Below are experts of layer 9 (counted from 0) of a mixture-of-experts language model. Rows are named router (the router's row for the expert), gate (a neuron's input weights, with its number), up (a neuron's input weights, with its number) and show model dimensions 0-159. Each number is 128 + 24 x the weight over its row's rms, rounded and kept within 0 to 255. Numbers have three digits each.
After each expert's rows: a language model's description of what the expert responds to. This comes from a sample of Wikipedia text that the model never trained on.

# expert 27
router:157177121107145137122106113134126153089126160142127129148132174165164146159158128132133117108165140101094143135098087118170129141092164163130161169140100148124185119162132101114105164116130099110136128097110083134136130120114152147134138137111166104147087149106127148095111154115111119108071095104134093145174140145113114107163137096116084148147154132115105131152130138109085146054148151110141161110111112150138120125155139110107136134149127144127119126104162139150110103121079135
gate0:182114143101138146087139118140152095128123108123127124162140170132138132137144117126112108095161126170131105126115131115098132105094131131116118129109082134154169117156086106101117127168138126085114141124135092141136124104080135090148130120172122130153069160111116110103108127127184154136158126125135159142086169081081146150103113126095154134148121184117109135124094107174148139143170127162159101157122167133115151096132142128143114117117108076109105142139139111167094137107126129
up0:109143099133140103122132144112090123147129143144092148098142089147106112125101145113132108152079133081123158164175119106138129161154109167166099102135153117105111142112120115152135115099119161194152101137117137122123114164150124138152159118127077132105165085188145121149156107139088141116150124130099101154165100149151131118149145149129090081124134079148121142133174129108144090150105098103124126127118080107127100148122136129119143146147130173145168120102087148121158149130130146
Description: Final words or pieces of publication, studio and label names, often citing reviews, like Times, Records, Entertainment, Publishers Weekly.

# expert 23
router:148165138146152167115088088169114154104166119107168117140108180138109110095170157154122175126127123119093120147114122090088130124143109177147115160118127089119127113137114117141140155107151126139120136127126102071105094147123144131092169156161099101123111096100151117149126134129126146111126137111117163123178157138155112080129182074126143125119121131119120121134113128103140133141146139105159124098119102153107097106159148146148106162116152143113141099066132142139166098143102109
gate0:147139130121078075150110142159136178168107112142070135090134105093109130116120096153126132137119116126123088126114103139059143090120084101143089138147162155174139112139122130098144167144150144135124106155148102142118129160156090179153142153122141125119164139129164126181095116146141088063129098111114135135100124136107151120100117160131134107139116147115162158094130092134124152174106106142110108147149115108121127130169140124130144146142150140147149150147130112130116133091125157
up0:135147145104123128118121150120133151098135111090152134166127126116124105108172137101115138136088129125107116125127191128071138152116149136089134114130144162124093092143093105097139107141099139132107147159140128128093124130144121159105087152134136122122154137097143105164157140191115097080148102093087194145117137099089176134120140127066187138152121131117144149085119131110130114140165113124124150172121133154125128115127110144116165104106142120095130144152130129114147178120140166
Description: Parts of town, street and venue names in addresses and location lists, such as -ville, -ton, Richmond, Creek, Indianapolis.

# expert 56
router:118106068155166121137109154140113095144112138116081087139142091113109142137172159109128158096134143158170134138114122094137107131127078135153128144114136135167108117134098114159105122144108167117126170132102120122077161094104181107118095122118149187153145101188157139142101081138141150127139129116107104134159146146133125140162129138138095130136089168167113119139094112126111086125119130104155138087100127144131140127113124160139113144105135109106099121095132154165136102169136136
gate1:115159131098134149126127128121103085152116127139138102119146157090129103153150145119129123137109104147179105144122134159151133156111168144142166128084133128129140139089108133078165114150156107145074131157154096140134106121172102128173125102163169161100159126098107143110113114162134108178119103150150107136112128156151131113120135113157154128112128108159113089112117114097133141191094085182099102136172111126167105136105094151115130159091137116107129150123106135139097139108098136
up1:173119104103124186113141107131144121133080137109145124179151126129127120111134132121127129128106146083120126109127130135119140174108154185114164128056121127090130167069099135128123096121106093115113139193130089129115124124151094139151146078136126134154152163104122124102158136120159106147129119098140158121145141142143151135108129110133127137154150093124137177103160111081125103095106092150155151122133126099157105113151157116134126098155143104111165099080113118106142150104109111
Description: Pipes and dashes in markdown table divider rows, plus first pieces of proper names or months, like Los, Mc, Sep, To(yota).

# expert 53
router:067161152096144146125169153139143142076123139208139084146109157129155134112137127140119147123152134109078132143089078146168112156135171119156175087124133156105153139155121123152133108106144136156123098103137114132117130164144131142109141160111107097130126127127104138122154125109094167141089146126130162130141135143107110072143123089134150171084190095152157134135136153138135129138104134098108155168124113125112114125127118140114160127142120144107114154113131137111122166134169099
gate0:171116137126165103126109090131125105140141129124083144129151081108142111134141123081145118148104168141162151099167148137111143125144091125116112141165100118115139136109111118165114118193133122102131100132092155122121135125090152118097142118102115172140162149127129115139130114124151099129153140150151100123111154111110166154116107174106104126113059141102106106132075166136113123126157125140093105126146094134106157107150186128139106137096112141117152089178130099180120110128097154
up0:201132118108129117133104145110134122123105143177112145154077150125116178128115108144100133161130099109133112139140090139173121097117158137125171119107130115150112106130138111101168117076115122147123094105100144138132162150142124111157156150105151085127133133112136098080123156098143100183081122108114103140117119143126105098144144141138114156126120125092174112150145100123119171104134153122093130154133107122152120143124130098146131089165162118088177134106144145136115198151122149
Description: Letters and word pieces inside titles of albums, companies, stars and shows, just before verbs like was or is.

# expert 20
router:164155135108112148112100151084116106104119099110113152107139155165100177123104137102179155133145119110102094156118133169122144124139098108117102096107115146109142108168127121135151118095096141127138093135156121123146108112159147191162119084164094131128112113160143103088134143150126124128166150120123131159102154164113122088131181175146101110082160115107132125121166111131133138149146126116118174122103116118140114121104115111115183108151121095126083151155099141121120161140168110
gate1:139114118113093106103165143116154122147122136143146121103099067077113095095146153173113087117137107183162108135131090083113136077102115149162167154121120116129128133117162135154122154104121089150153116116158131132120140129116134167122110142130126149101118134142149104139163144147139126128129101079127095116147106142103127098106131146118124177101117189148095110151118116154113160129131103104145175103119167097131160129127152158162197142127117149084126140092130141123145141144134122
up1:100103147113145093134130131136137158143093115119143131175145099128119117109112133081146152115148139092063124120127168132064116163136128119082143118118125128145116147128095093100121114160084147077073120130085146141150110136137120143134120190126116171110144131125167166122097099135153076125137118115129118137107167140116130094121122116166153095114139135160168145139173127085146146098121118099105119112124119129116130154099154155115114158152128140168167120152143118124180140121150145
Description: Pipes, semicolons, bullets and dashes separating cells or fields in tables and schedules, like stadium; city; | result.

# expert 32
router:145155146116109143092062107102114107141139162171128150124105151104076184122129121148182120162131154127110104109105101151114104085169132130109082116091128122099134133130162108144125156102079164141113149168149136169162116126134143074117108137139090124152121134102122127125113116139122136177108134110154122147167080083118138110101158117128114088106101103121150113143126153110126158157148124117100142149158148138089134079152144138139147118150133131148157149157111119138145112117139101
gate1:134098152150111121198129153086108146129109098133120095119113091132142115141119159160136110110120130120141158095137096121097105110120138139134126150085135131105132099119076119106090109104151145123121110125132183138136144110125146174119118131140134127161128129105118161101135133126103091122150153119111155160103132109152135182099099123107168076137167145183137115119165093144123113128149088158179136114177128126127122129060133159141099118133109114154179146119116153126104115094109160
up1:101138087108139134127140167154156164114155133150123118161130128163118139171153113130115177114101155107171135129130125136127160142089133119113128112131121156165151140094124112087138134126140097168091116116117088118153125104135092133131089145165125111137130119180093115152112114135113095165102122131136095153110149143142110143136124159131094139165108136119149156155084168095117118136099173108123110117126178093148143123116095113112123114130114111129029087135147116122122123130182102
Description: Commas, of, by, born and = in species authorities, genus descriptions, bibliographies and biography lists, e.g. Miller, 1986.